{
  "init_std_router": 0.0128,
  "tie_embeddings": false,
  "batch_tokens": 32768
}
Below are experts of layer 8 (counted from 0) of a mixture-of-experts language model. Rows are named router (the router's row for the expert), gate (a neuron's input weights, with its number), up (a neuron's input weights, with its number), down (a neuron's output weights, with its number) and show model dimensions 192-383. Each number is 128 + 32 x the weight over its row's rms, rounded and kept within 0 to 255. Numbers have three digits each.
After each expert's rows: "comes before" lists some tokens at least twice as common just after its tokens as in all text. This comes from a sample of Wikipedia text that the model never trained on. Tokens count by the router's weight.

# expert 28
router:183195216145148079132130124149146102112121191116142069176140155095061138168092143130159148096150118142130129129137165173182131147155099080143133106159149184125176144156131108173198134176108144137138125117121075131123077147067165098143136169109160113118127108093140107099100172108097146138117133124129127141115124064122119091087085103126101174137123084197150204069100124153070132119123118111146062088148113141152189148162095108095116195125145122112126086147184113162170182163087117150085145135168097175058132150141103118138141127153136147139119118111117075115123109143074106125
gate0:116103147115207107084075123095111153139138131169109094092119129141127136119144167098121163099108167182122142140188126099098109095176151135128087113122150087155105135092161184205136088109159145112125131163148129150064140140096114145128096121150092123141123137108108127059138154120123130101146096125184152139093172123143077181197101117156117133015116132081119143140093103079047162089139099107148158167131138153114154153106144091112077158097090122105097118141154128117130174187050080144127137130091061080173145097134166064129148118173104143140161178151173129130157140176145158160
up0:123135107100103129169087117124140129140202076117096173148155162082121163122137069150139201202112069164116111142133143143155145152156091106118097108151160132102196154185075138114153165092086078152156166145142133155106127121144125138092113116172171140081162093102135148214109130137131182048107112067061140184142178147112190081112172105133116110120149103117098151082174127098172131150170164153132137127126174137127096146137173133162184090136119110121101134093123144142133194126091160119109147113128147110120105130121106180150081128081170124172152127138126134076054140110138164117
down0:133150202166153165151138185206088189177158123131106048122094126122135060139133180144151130117115118094138101148175034150129138120119137160161131099145132160130108171174108117102122104168129155130084165124119075140163164162107118101149123164136088148141156117142140166130093105202106132113128097128191130083134116151125119113131093040126158198116163072121121157134058092141137105128076082153098040158121120183140063116124137147131152118106148097156137139137098095115053129093071165146105102139130112105102110140138129145175170160133110128132138093161076167150220149123199109152
comes before: " of", ",", " and", "\n", " in", " ("

# expert 40
router:124191134134162064088118103140165146116185202104135094195103108130104136130131151110116138099099121096156147090098122187121087130157111085160163128169122119109101117161168099108139106142093061104152065153096091117164171122114112131158111152119126147096136125170139106094157122126130119136126129112166139132112159091076138116134129067064088128135123102172177167119129154164132166112169082128087093111112131114154115118119163125110158147095137093106179071225160178148149188115163141183134163095124102172093068158145130178143102077116106122118115131117168114131091131154047111152
gate0:159047151085111096083122154108082083116083117104128153143129175064079098152157123098149115123141114083127105187135150088069114067103082162120193141119097155148098158165128095200130137185153138147156107169079125118043113086126109155127108132093108137100146108184163184121133058099157101111123180128155151189153094120169122154139111161135098136114114139131106065154220139145128163082129121113120132077171104069101145133222146129105155189198065139123171173163137137149096126146100130143145076154129105157158138205124147111123144073088131103093115116079147132148094142143108155104
up0:140142153096130050071111138122078106098123101145113143138145143037151057110137158091141134128137196145136169151135186123142074131140083140129141088122159120111063122157140109105105107160152117137118094162106159147117081133143124121147098083166134159072171125167167155113134112167153084148163149099100083118150109138150122148130099144119068130138146138116099130173176140142084161150164193105145158104123108097115163164184094069139120186157109102108105125173125149129113144098108137143159096155102137114119127126078090138129135029074118055098116141127063108147165098177099133168
down0:106138172146130100163123148094121124124074186157100164118092166103179151120030095105079114157183140065117111201175163074148116160096118047190153091164143127149167125094180173137067133162085206126148120195161111098163114101114075082139083127194144117090121084107150119107132122183124157164163118148077114134137134147160160123090117122116152148169179176158098119156093085080127154154083113064178185181142103127102164098110100161138103107165105114144119155165135103128155183137098090155117140075137136129156180150175086175145115131140160074160134112139115067094128107144102147170
comes before: ",", " (", ".", " and", "'s", " was"

# expert 8
router:147107148129131094125136146204109071146077101132171109107136178100160155160137105135100119118197123171126139149128118104084114154117165156173141142127149189148133182143109064100082122105157154108170141137186115140171152113116151134131137128094137126198088092089142057084082095100149143116151170133111123107148111139127132186142101126136124187134086147132109101158127131202120133193096100056153084086101142135135134115117114117107130112063117135172104156100115141161166128073165095170182073118154197122142162115152159137062110084076124085165125121121158139107147127131204195162
gate0:190133141098166151113099143203133172116110089139154162140138074153129181120146130116111117098112128103117176103092147106097118174086141111111104118091110136113102124153139124046120058169164108112145051089109076170128122141147166108038145194153092140171127127173175120127152117135120072182122183157103094075120157102075153112158138173150099122117195150147121081088153093148091142107132095171092100132103138187119132161111166130156115202119110086153136154083093144125181056145096056115139093123138119168165165119116099136153073107106143119122163107130121121097149130170079108155
up0:081101143131099143128149127075123086124141150140106151108132170162126077112059116154112108151125104096144107109144136174123140091186140144146078106205113108129121105153127142143143155127097125171089134142201135074108150147094109049169066100133146103063116138107083190136134151159176136097137085091089154193124124160163092148157149127125158143121079136096122148151131132156156132147114151074113124154176118066104135155128137158074128085163120145158176114159120101098116177105165186095175139152154137070141111113162182106146143172126125103171088112137115134156125137129126116153
down0:140092180105105085111159166122167107136105080130121140111139174152158114161126170151112176071148174151140113118134124054153099145095099109149114113109166151131102165158086176125163122112100141117147141119129088169100058175132107051132157116120094115138139080112147102101109087111144114137110108150128102149112085110082129168121157129152118117072108107167116157129125106116117164160165098120073123105105115132148191106139116134112097159181073127130124110133116114150102134157149145144112070140145129138173149196116147115168140121149112093104089141138149165168138061130165143154
comes before: " |", " ", ")\n", "0", ")", " /"

# expert 60
router:142094108142083103133143112142124114174111128134126074105199134142161158136095090116112089111173097117112105127157061080069149089123199121126099101107186187152150196140103108106107123134144185188170131148198089092138134124108095142098187127126087131130127126129141145134135136126135125112105083128106139092088147142144121157147109139161143164106135123157116118191140132184097111142076111116150097150132205177142158140113148130100084056123156167181191131097109110098112170123125128164158079135144144141129123139191214145112141201090121135197119101111169198199137096105163088127
gate0:176130175101122109102159052066084114187106179089084097173118111110145149114145138099135134096185123136073175160085165088190145143114141099092139058152153169110127155143121131061151132105161140211092117127143122135145142141139132134153120118084143098156104080117166100116120124125124081152069079091147096157094180155063156139153118148134077133177166105147064115187147101153067098156123098119089075111124197129120150121092116154100148114113125104137129114116184113081113051102139082131167125119153145050089088102115139128126153114090106105127126101141142134128104164106177101131
up0:164194088176143104122125135112101087149176152113078126154129137088176147129134075146073119105133137165066157114115172106119122119131161101112113085157143122134124121204170180117138198134164159191102131140146159106161129157090148099136105124097109105154050079174109089108156138115143112104117171093083097157115123169077119199065067118116107148177141132127112082136164120132086127148090125100098080081134174113116172102105123114123179096143177115070147119132171094122134057100124115092149110088156118062085086142103155115138131129116104092110119168072102106097141087086174072151
down0:107150129120082115146108183098103160115150094157124092100102127134100142163117112125096148190035141148119150146168094095156095158094140158086156119119113116111138100142132103148050155149091188090099185110157050106145137151161152156145177141132154141164164090190110190114122173118126146135152119133120203098096116124156085143121119122116101117103086149107136103115092152106173177086160126108128101128168126150155114159108100134186068104157137095180109083174111093114097081103136158195116118130101159148139084130140199179130113180138152071106111102167150145151179117143141142103
comes before: "0", "1", "3", "4", "5", "2"

# expert 33
router:145095170116094106138110071136091113103106081131091150113169080088144168150137116146081105101145147151138140139151102146110163125121099154163075137148098134148102146114071128085117087112115213154146132149155136172131120169112104079143080181132159170110091110134097148152147140098173131105140113151188104083066115139085093121125148145139153139089109153171138094184133099153142069160120044102175112156130098131025123100102124195106100126071185182187165197082175094151169103080179098112108089084214176158147168158119180153143157159127129127232180100145114199186139129145146161122
gate0:184155172111129154137121151100129131093091131124127053128114173107144123131088098161150140130164093101092100144167125149088126092129127160071124069138052165126149183128161149045183143140133137120132152093136096110157156094103141133115172115138138114098122114136159113101115177112167115109060138134173130140169062143158080134165151128080123157110122108085084123093052100113069120147105105117086081097106135108169120087105130106104111110143126096207086107190119144187072102089112090186136169122127123182171137161116147135089119152095140121110118105080158140100168099123219155189
up0:143153166120156127117129124133116104077139072142144114142077142084102123101113107168119150098166123103108083198157098100153137174105094154092107109143093088157089161101176108054167136084160123086130152124096141115132126105117165123181095133160146109114110142184134131094093144126153117162095125120211114203182080152140172139170146108105142153085165143085091095140099136077106111115132094158081092094142149083215128098074142112139109110135128112184092194150099155170099121101151071146095139086160064138152170166093113180122136149168179173134171137115124135175116132124187142120
down0:135133155101138126097149128099118127097147170172132058134150164156192089113088136183109070072159163114116131125127127090152118090108202127104160129140093096124112156123080071130223064127123065140107190077133116131125032167130158153099117157113093107121104107088102166083124160120100143113121158106147067134097094096119155130195165097168137137130141117080067104133114108151153113124209117115155140108145114132118105200135083118119127130179142099145149205086135072121081125132161181185139176167121125190204149163113118139172106143065126142086122166161071091109069106138131145143
comes before: " ", " —", " +", " UTC", " A", " Animalia"

# expert 32
router:111147144141085119154097137186115107129139106081135154105088122115177132154124136121104133170148137081145162099100153130125143137148073095100131160133159191164064180129125131050118083094119124165142118136143110177122126169128117067153082131181184152080102102141161113133151081130135144114165170138165060044141114115133103123119125185106123132139138108142123136069095111075148102138140093178178160152145114061077097188121105136120138126167143100112126115101077101152119166140175111089089126163074119182118117100085103113147182086128149098120053155099124079100097128173201137121
gate0:184159128044104170123168126178150132128115118048103096187123123146118112131121081081120137175166081117103181145199113111123123097144143095147087140143109131163095097095130177119158120154142103142119117154106090073170105189153161150155111099093088147086121159115102184079066129110161161176122158116092109130111098133178123089110142178128116148132135162116073140123120088149103155139123160132087074113118138180063140120181138168179106235136082091134130142109132137100117137118085174112133175109136065109132146190153099092122080103163080059157162105146125118151092100167103134197
up0:165122095128092114158154105101134120123126118098066158125094197104091121105065142101093115139143131146047196116145141101127127128148162071137088123215120108117101087057136152076177141132154128112095142132133144102126126179185139112114126080101125157112157085108080178080130180109156164118139097142130135141075043202141156113121099147146114124163156157069080094126146076149093163143115116176062104147123124159093144144190139125174152153105132083148125096139099077117145167073051139099150127085169105097154136146155129142137137098157151070146147118167154138144070172147137073191
down0:143151177142133074133124180181046062064131172120160147093157147156099163157092172110113043116090141120160173137126143138174181126169072154079109163084174141138096133125055181124138084133142144109131144121126168122105144148097096131110159171125131149143132183154146251153193158172102128163140090106165132138184087095112103066149152093142150165151163124124102103145115097109085136149143090101150121086146110151134111166129137106133167110132160061125150079163130129150140154140105111079182086087123171162163153086082130094117196204172110142089142175166184149132135096170196105182
comes before: ",", " he", " the", " she", " it", "=="

# expert 34
router:138155165159075108116170065127161193127176153127109092180141113136076124169124139073129116141099087142153156090118139173134105174127100087116152105146127146091078075123250152100173101168077062171075087166148150106137167126048144064145141112150161124074105165147106129126139175165132129130154140118171115090116194099100110145103099120116116106166184108124181154129153127140206108135157139157179100154144122102145096137253146174109114191092148109127171070147160099130140160136159113127130173107105134145088092079112092184125111074135139168103143123077144105110166123111065107204
gate0:120106118079103149132154103190141128085102135103112141067132218118189102160110096086106133119061149100111148151148130067124133104091065116132168155137111102110077147113145145128141106144123056142074170130142126132178089117143208109141079118177080165088114135141080142161161147152110122136080134148131174171165100180107097129105083080139094150168118157123134123138110142111096131131129121165086139125081125141096066115167122188098124134146138135129142131144148086125134146141111087123150124111168146120215104143140095076149191102138086092097131141113116076148132148108157149173
up0:147145120089077120088130187109119117183174117139158161166143129178129092167145165163152119173165098064152129173146126109135193098138124088097112048120140173119109137090095139128124095129149144132117119188115088142115143124196141145094128117131101164140133159112072191067080101153128205122102129172160148110116049157147139132190149163084148144126124130069094113177121091162130159082142124133173111099164151101135087167132185139115145083108159151063100134109138103071084099124123125115167116140103119120150172077095175118133094128122116084186064095145173126107163112105171149132
down0:136113169139134107193076123107092077153176121160112146120103136190144120140115115159072119159162106118087085145177182154172157090108082091086123162109137054105085132137112134102147069140121102178122125114125184133137124099159103137102112158136150160099113107145135133074164200138118151124108086151114156179173100178147170134123107074107166185080074130144169139045158186099094150165185104159171161111107133117138131169050128138150117120149126102115200126177124163126088107133072113099186113120162080208162110088150119083127125133172146077169142116157176124173134185081151183171
comes before: " was", ",", " is", " of", " were", " and"

# expert 20
router:163111087225060123086151122098089119184181155153141125089147135147122086143105151068102124137148097103147162136182125150148179070130104085141144113121146169100155142130105145103050133092110148191051113153159081086127146099146064188097136158193130086173100155105123113140111098137137120115086087138124108139117102113192103141124130113100142195076099146167162151091209097097140134136163106091128169122159115173076146202143150137096102078192127140089064173124165128121113054161125094122110138085131159098126126140185148112056167111088122125116102127124189133194140107150117085125
gate0:149089096113089225129104066167130095121154092143095131131096111102173125133167137126149196179138113128119056126101247155091188148098120082076103156129137128176134098114207095147109120126159125091156135090141101127151138099141133146101120079158039169123052135189108128101067119131169094146074194142106096145177146136133137126142141075106099152120154090041079161106130111099135118114165119130123083101139142105090175096136132116207134121064120125149101113150115101180051071148120186121115142133087111117124136103151151107094047109136126085117119133124161059176090177125119100184
up0:129109131113097150128153093217122104164145099150086158122066132128212115128102105110153196176137140110073124112119202139078142149135145093077098164108169126149157095097194153099085128168174088067149125077155109119189116102126129130096114090137068151129121125192131165103063113108133061089036145076142115158151137102121153100188132105114117121146184110098096115109162118106099122126201162095134077106097216122103174137133153157135137112115103145192138133142054121131102073142172183197126136153117095084176139081104153135084075152157166109156091163076150144179125064147138102190
down0:124168154105152110137076168150152128141090112137145174180133121126164072101012095141147137214158129114070149130083124125105099135141090125093190115117213159101113112127151106080147164138175154109142078096126118073130108097101117096106098129112136152122053127095093126098108127133113131118168135134150152139169081105106143116150108129197102189134123204093131062166102092127159142100114102155121140097106151121130167110118139065066153147156089079137158132107097100139124122134161141169143144138147084125143121130114075096142141114123116157151053160131126141152141136097118148125
comes before: "1", "2", "9", "0", "8", "7"

# expert 55
router:099152150135114186033109141101132128098181176154046166108138106166100092168159153151097155102133090126122076103167164171133070158170103089116199102098166113115192090164121092136163084116127083182138190102117090122134121113117142124139103114146109101136132207156100114181164111148108153117132091130122141147139176104153149128125097141109093106105186171095132126070150123120167102107193109144097144112118112102148079107156130156125164127162089097075121133162148101103014116095130127145089162137152122168103104088151144139116140130140115111156136101094100123128093143118153154097
gate0:147164101096119116148146154122155106106198106138096114063061085144089136165127130170159119162158098048118127157112161087130102048138150077129181118176187113085154078170095110216104100135147121196141127129162094130120134112139147139075162175130142115130125127128161106142111146170170134069121155103152138129130162130135116187120145123134096107139115128127162138100151105124119193186076142115102149060090124116151139128165149122130165144163098122139091095105079164033089049093114070129168153143121123159177093172111067069152083086126193067153134112161113155122098150121183146118
up0:134113129152151139141137057095102117114106159168198124126195095143143117140131119151102144134167137165155097132227110138097185173134105132150105096143151082143147165146145156071141150076112105087123111196127130147083143123114205114156112104104145084120113103165125110075109127139116112156070067174116156110139132111111143156107187114114149146158173107150072080122117159097144155110179119125192150158154104149128082064048063134147138111091120164117117135118194103136156160150142134107096163155107211101163126160149111190083087162135106127181147119142132102126149143103129180146
down0:169133122128143081148149105162120097121151171116037101166137133114117133122142127115124103090118177076092153130129113160092132115097073129143125130154140140146134106187137156112144078168080144072150141141117106128180163110046128132093155157097123072165078132139124134180095137096140164099134138141158084078102093170134135094095098107123143152067111078136068111104119132160156146161138093139121110128181054159102135142094138138105136135154152127135088100130189179241097132103127135118056127137152152154141150128139100172103143115139113144158143076110088150077148107099108158120
comes before: " of", " by", " in", " was", " on", " \""

# expert 9
router:116130121120152134202148113178106163164117103125114195146095124129125077175159137124151141126135116148127113109132162119119157190130163173090182128139157174139155167122104091116148090141138127124102174119132137159086155098140126104182190134171134048135129154099110129147118092109125196111169137141069096121087165097086136168124130118109103148137098100135104154138130128167200135167177122161174119138147119141167150102138086095137096138139090078130117138168114077117067116109112141038051098110138157099091189099135094147121143121150166106147141176145120145102118138129148131170
gate0:157123173132101152124159123165095125122089105127152110106085094134109100154144144166080124125149145181116145140143124137112125179134121092156164169092056101128172108166126128104149154090054085156099114157123060123116085117163156118106150157195140119090133169176195098098089183117164125111153150154136174132130155160123124120112141159128125119144109084151135106191179098196147177069229128117128149147086084161148119164134076072108109137153081167180082085134136121191104078106180134126133109091164105151147170175081098122094169120180101102177144135142175101148097121111104183113
up0:125137139093090143124210149147077098125138139107154090092113143135076055102099106144058125156106147136116112142144134133084147170148102196193139124122097127107121120158136143146175173166148128107127054117088130122088166096152162092136120109103193143151122151130121168126125178121155097137147131114105155093112119093181104127114127112118048154168105134132153104163141120130116144172163106112145151147102161138120101167084107146144122129137127125167118067123079189129129104112139162129085127123132210160091153088068159120124120121147154132110148137092096086089127120054133148160
down0:159144115136144183150141129112146162123158081064144134088130122101151172155190137156134137109171155147151044152121157117118141136117164161098154140112100134109183137125099104158141114141084091131120193113087148160075101077111102147127119153148166124149138175112132113098113105115162197154157120174134150102078128150140205131094112146159186132071197069137168112098091159076152183120132149148104167141147125113182156124129145193207096138133128139097184186149125145159116167135145158123106149143077126104162164112122099104180146118172119067108143112161192106143100122141097147161
comes before: ":", "-", " of", "\n", " by", "==\n"

# expert 52
router:114157126164076095171157165118123130112091150152108110140156154129179148189122114154161075139130089143136144130116100084205111104127184132105107117155100137127094128114097099124070124121092181139115089157159113080165187072093142135110133145172114074172163152082108097127141078082096193095116082118133117101134062122153101139196073159152183112132092159213121127176123120134175106095155112053165097096119120131112141133098086119075152123138074171143098190145168072042160081122115106124205138067137169107033147123113129124103202118162139131103131132136171087143211143136183116108
gate0:136128139102160159167125204130112095112149113157112194153153135084095113149143072134123141148160130214099093129134157137117154164125063113127159144115099087184124075192146086145122105067089144136140102138142123144153161123141168079101098144170081120125091100155161089123131121153100194176164183092101173149159127123156155052108140133046079113131136173127132116093187209123217130139108146122069125101189108100131159135102098093106153183189119102119143124119126108098117074143112143116185129149069163098142147080115123129113150074151134153117125139085146124075121168124126102084
up0:109123152083140134169177145098130082119175106153146171190190116098103083087141098080099126107158128153105067174198154133147149077119118048160120148128128030065087113127129122168124130083151137142078127179127141089131160166184141083133119147100115122164101136124109154137155133162100133064130165109129184073144095173149186123128198127084147147126097119107094082073095156118184088101135143117081165122145155140170144126081108098132067152111137141094101140077137115138123123157114118092152162167108101114132088072079075125134170094129151101106095177134189162082149108128162129137
down0:185146167127156126137102095146160172152144116123149130122121110095101036134124079134154184147156124205164121170122158098100168133159131122151147176102150071151151153110132126140109160088144160122095166116118149151128159120101125125123161122139118119135108155130072141171170121154107159118196160137094145106126123067134159145085165154127109157160201148145139067151120161066105096170067071086147131112123167171108126116143128047109102106106159126150148175127158145088109151104055109169074123167113131105109113058128139085181019117145166179158140146123166053111054144131191101173
comes before: "0", "2", "1", "9", "8", "7"

# expert 25
router:154128169153155129140137153187114084105128137158090112133124126109105106139074160153125119142162136132111132113105169144187134039150133133142116155183090072087090130152040126142147105147134069175168194094140114145152130137130143079174135124105128126093157108091099143101148119103176143100144160097145095123123079143105115113156123126137147164109068121136156078132090122167149122161082113079122138131147188102136121117112107169106198140105069184171150177075148173117094106127133175160120158145102092071113085166118063178143164138102114167082136142170119144111104120147135197130
gate0:070157167122151151160127074078158090142142088134141130082126123099106158109165156098137099107126150131194097146085149160176142125134102071090141126118151120109111175142130159128163147110150145109114129130130160148079141153155127091103130148162168148157052167108127113122175208108133037137096120132188200144122175144097129132155150117150102094136114098080183099069135103101119122135122135111154107178082125126161138116149053136114089187130205110073129170096098078095139146143077155091123146099139143152129155089160091118106162179120123122106188128107120115126099130138179129101
up0:157125154142126189147113108159178177099100157120154101188108221139152071137081092125123124163158121162142117085113098080163129127099174163104134126139116076106139147099134133176097135114134180142140121132105173130132189115112134099162135179065138165140158124110128127255162091185165106151170157083130101157170161148120156125156153159107144142113150130120077114158084150139166124052074159120126115169085088127095170135148102138122168154095072156105102134120123101163120127122127137109084120148115077067062111129128182155122089161110175110189095116135093100104138161112149125116
down0:167183127126134130144128154133052125128102186138142140187130158164101087114087201146110141135098100070133137120176115082109154139104144148171126126201175200120156099124122121161138156142115120162085120116086153151142165095117106144127173118139105141099129065122124131117131096143163187159166106127105113091146103132137112098169129150133117099122117184144138145171097140148134169083125154082133150094150159115150092087136188078185171097188087119086101100083190120104187170124146157128121145190096106074174113138129161109136079150100116078109100144188106162142133187125093156117
comes before: " the", " ", " a", " his", " New", " an"

# expert 54
router:134124146118125183094127137124118056106130131111039142110103117161131090134106151130079123128144111126158086105168117183184113078183150097192145106125143090083120119132117094144135124127139075169165170092124117120149107097168097078171119109142042151124074183139064149134154119127142129116116140114137144131085093142142079108133109114140116153089139153162144121094113131136184136078143075088151152117146111095083093120102105159071173108128067137112095219084165065158039073071159136168100154136169103129162130087097132117110190177119130139132174119146144108128083115134111193117
gate0:130163084069142087150109084152136184137133089144079103150100127168127172116166166077192158134048041135102166142134154144153182108116099098089126140135132154064119092061111106091112102085124132119105187185141166061118172117104207125157129150133132142086134137079154169058091121082144133150123122152108136125127161112182108068120135122109153060121112126104088110081179131129150144117143122145141080153091136126127099159098136145119138127154164149132185054094122091140172192062158098135138117117145115109125165109125140087127143121137180085132144094155175095113149125191112091155
up0:112083171165132180086146155090135081134087147107162184105146146092124091117123108201077089117225180160138138110103062096082064152114168175141145152073101098197161140173139140163136190156115127103189069079102120184135111126158077156063154109091117132159144137169123088174171140162114143139130159127149103137130109136079155142135122133126104187150125149134163177187099150107127128110090134130121157115131113154158164088172119082116110117079103140114095164146118171119130097192099165095121142141102154156128096150113122183122110131145113162133120162110068171165085130053154134106
down0:119113195129129128122189135116118124099158166117182108145157110120113114170159106141141161151147129123146124109124054133107073150138148099096142140123078089176128146138124087139136147170142122153164058144131108153139104058147111160134077085103147196115122096143072081104142174141170159110118139097088124104074192129051115153149101117097138135132192184165089093126166128120142117100123158086085153150138109105170109091115120174164100131093096166114133070142132165150094041175075114177103175100126131143092083173153120163100082127105160146109105164104117163151104126032161174038
comes before: " ", " \"", " The", " A", " —;", " —"

# expert 30
router:123132142129129147135129136192105051123091084121081139111133113145124181140148122120131138142186144114137139132108204119139158076123112131154110157110151126100141172133073134150195102163171141159175159155178174144085156097166133067091102095098131123052152150145132140168167204176145210047162134126141128146118138176090095100106162111159157150149136092071142070166133113110119099142069153094097117141154183140128155099146145207071124115139133203141151167042115144080086089130139170081172214156118043081131119109149140104116098101127129147148138105162124136147093111098134173150
gate0:121132143069124117110113120131069116143148146144141139149167139211123115089174146097163103156155125122094135170155063062130128165138141129156161117140148137148148162127117112137137139087086146117146110063159161168122126181147156142142096152168125114113188093212100099106145121128101140107080101164126144143139123123135148184129127090160106168133135079187134076154085084164115152115159144149191091108113111128172154144083163139112127140160118175163171073169126183072095198168115118170101110080113132127169116111177191194148178128125100197095119139103122138149165075129110123066
up0:148152083087136104084101182120074113142159156162096150144159093176166158092142115150124097142138129107138158155159153121128136161123137129191183062101090136117163149061134118182130132092132137129130132019175099125175120138148175081127138038150163130153161120116101081123195095124095196115095144126114132144106099091118158116167129110087144157158181138255099095086146103128081116165138146090204129114106160146119171161089143129139114104148108096210155070108109146096125194152072080133165181115133157116157147109132108166118099132105163125061191038121156163088124079159131107116
down0:111127144124135127119118123155138100072091154084130118123104112095141120106134132116140139097139117102164126124109173164100104110159161169084096094151105187090167153087174111107196119140150153120108097100113152122064172138121111110146146053097174112126117133142102175122211129136116125174166163144099129079132124126122131134140179141201185105158196112151141068134216121111175139109167067107128141118115199125118115048143105131202156139145154159140160155162141149117127221175105152137134102096123120137148119100104095122132168126163143163157070160150110117118158079180134165144
comes before: " the", " a", " his", " their", " its", " her"

# expert 29
router:181117155163114153137111155155104146119139082121130159101146155157144157137076145142134129171096117114153140132119179165125147089142092153110149109168164165109079183110098164057075098099129150150110151164111136137174131207155075101115113125131151136098084086153136145150142100129034082116195141138117076087139111129119142085127073145155138138132125109126149115060117120098161118124133124128154141168172123095113165174092108161084176050180174088086118145079067104168164115093132087144179096181168120155146140084125179103145180135128125146190135168130184099145043129157130107137
gate0:097152089167133091129113170094168126154191082120162120195187128151134191105139149096139080161124196117139154125097139107164132123137184098119126101125142096082103114095154058096135133113080137155136144049132134109101138101149123152142091100192110129159113137201135101183171153075130094089185092156162112145085129103151136125113125078140124123094167045082061109131076151112131149116121127124077168054161140109152093127102079124166139136142115092092160110070122120091168116140133135161078118095122136118181116140103096110157068125131108161151161140076149111130135101144200141106
up0:137101138109170136080171056185125176094128122145071094083119152123114094168113119155113198060127127126156127165121168179135162157116100091138151098166078176154137140127085119196116116130105179119135183144120151110118185116169155103178148120126123201138132123111092121089125104148122161181087148114188115119177118147133115145125132142142103103130164179151171165116159138100130140138127128116155155166117101157120104150167170127127140120107137179120104104100100130193090146162157158088168142169156132117043183109186179130096182070138133094082168120177175121101107109134130088132
down0:166134128116135118109114139153077176127156106117103143134152153173133123154087069118115102087169091195203102129140094141172171128134155187099135126124142114139133118129157127118161159133138118147165147107151138152153125076182118130162145155112135164122143107168161117042153158171150075102180091089139113118143087169119171122166153145115092167144116155180145171157124114171151117152060148167189115130077171094130187148141147106056137089082184097159063139161132119091137143100163166088130127147137092138138115145167136110098100096077140142147131103159166122120102134074106097183
comes before: " The", " In", " He", "==", " It", "The"

# expert 31
router:123177136131116089052149102195117174146192111125150179129141151160097119146136119125081154096174113162122121056112214162139106169159093054145203119143138129053124118130204113108141066092096100141123140125206088142078117139114144089103101083129134135129161126147117137118091152132117120123150134135162134112158165108116129122086112124137167116099174180107123185124106080094195145168161165205165145174163103108171119179138123155168188104110144088123180057178134107155175168119128132066155144158142066148107158108146080161095099145197146119146121089135108153047068124121110108132
gate0:087129110130136147150110044111103105167152156128137079116105149121161109138146096136180161091131135085152067126137156122169143145114117041137170084161185097167188110066132115137128133174137161150144135097120174078154016087064094069090113139165088102110105137110208163096140147140148139099062126129146125138120184098140089126116122121154113135128149078111100078157161111097107130154145154128091145149121140111075090114147179130205131113151121128149094149123071095123107112159154172149116127123135095133158075114112095099138138139133109121160134124164140100060134135127110155097
up0:158136093099146148093135109104147119084093087136127100144150132137161155097097101153146032167139146085118106115108119112094145121129106158040120129060097212157124083207226141132116081099129102145116152141176139160108137098121167176129146142131111082108197131134153121072111150107130113141096113093117088124079061158178163100120105127110088123102149141154150142143157158069101153131142109167117080104108118135143109188137187117146129199142130110172109141153135176149163125130085143092136111164151112094135140102146105164106142151146095075087134137108078124224071151101100137142
down0:170150131089120099136152055105134142134067153098159128141124092073128096118125123140179117084140111135090134133127098122086091105127120121105117171080157162148163110142090066135078161065165115122141112143103134182133062160119154116087112072138075129183136115093135130110124126098183140195158178113102181093106119078151080195195111136100133135127099161095152109152114117115161145162099098090106151095120110159094085080091106131159133142127097087180086180103055126168091121131030105095109059131151120067113138153133121102075094094161135124085163100117089148114146192110099190129
comes before: " of", ",", ".", " in", " to", " and"

# expert 42
router:157118164151082153127093127144123098171066134123136206097171150166121083166117141111141143176080146191138151194066143078075180105142131178099128062117144127137131159179053144120084130156151135161125108147186161117139122131100086118071141151125137137145094168119148075153053076178102133099107136155123113067110105129134121147089096127172148134092109096157104129126136061181092083137135099091165166164117066108097147092115057163069142107127157142151132160089117107154154080124139131119187016143093133122156116123091097078104155124071090195166115142169181145150099086129104135155
gate0:113139120156109080091146098068091086135101146128147127128114089084021110142094152078095088167136153103125136158121153109136134142139108145118113105103151074107102118149155154102126140169126114133058099120111154142121168116088167187103077126137138084123126143116116110145198116152159089122073145083155080157133142107152099085092155188134102137122155014117128143130125122170110091067144095163114062150134101144128111116123126119133095145128150136128141110181085127099092114124162140135078099110088127107079132166077168122152145160121107138131174139184115162095100129108133061130
up0:106119099153089107104151062062115095131075138135140147134122089069053115139098147090108088164131134109101131153104143114136151129145126169147136102086158106095146138165119173092100160159123163135089088110121115127088174114086161203114119134136121066134120147110139123126169137169150082130094125060143063135145137091142099059051135161135118145119125039111108107107131124185113083092146070167103080155131101138102136123127116139148080132110166131135126133195110114118146119121177131159068119144076112109083118144108180131125124169120125122137177083180114175124133098114079106087
down0:089110132124085119099070140095170151145104125226154113138107105140100096206094152129101142128100132130172118137035166139105133156185093134084161103112136165141159120140102123066076108133172113114103156172125037210133088188130165127131137119181161129096175118079068107139104161178087063118153161103137116099113146140103144127157117155132144148118133076155115122120111163138097172116131090093163161129117161193157115114089117115071137091154144156117108196075175148114114095145120122114129104123088129133115109094190150097171176107111146077115098138103194086101130151101069147171
comes before: " |", " ", "0", "|", "3", "5"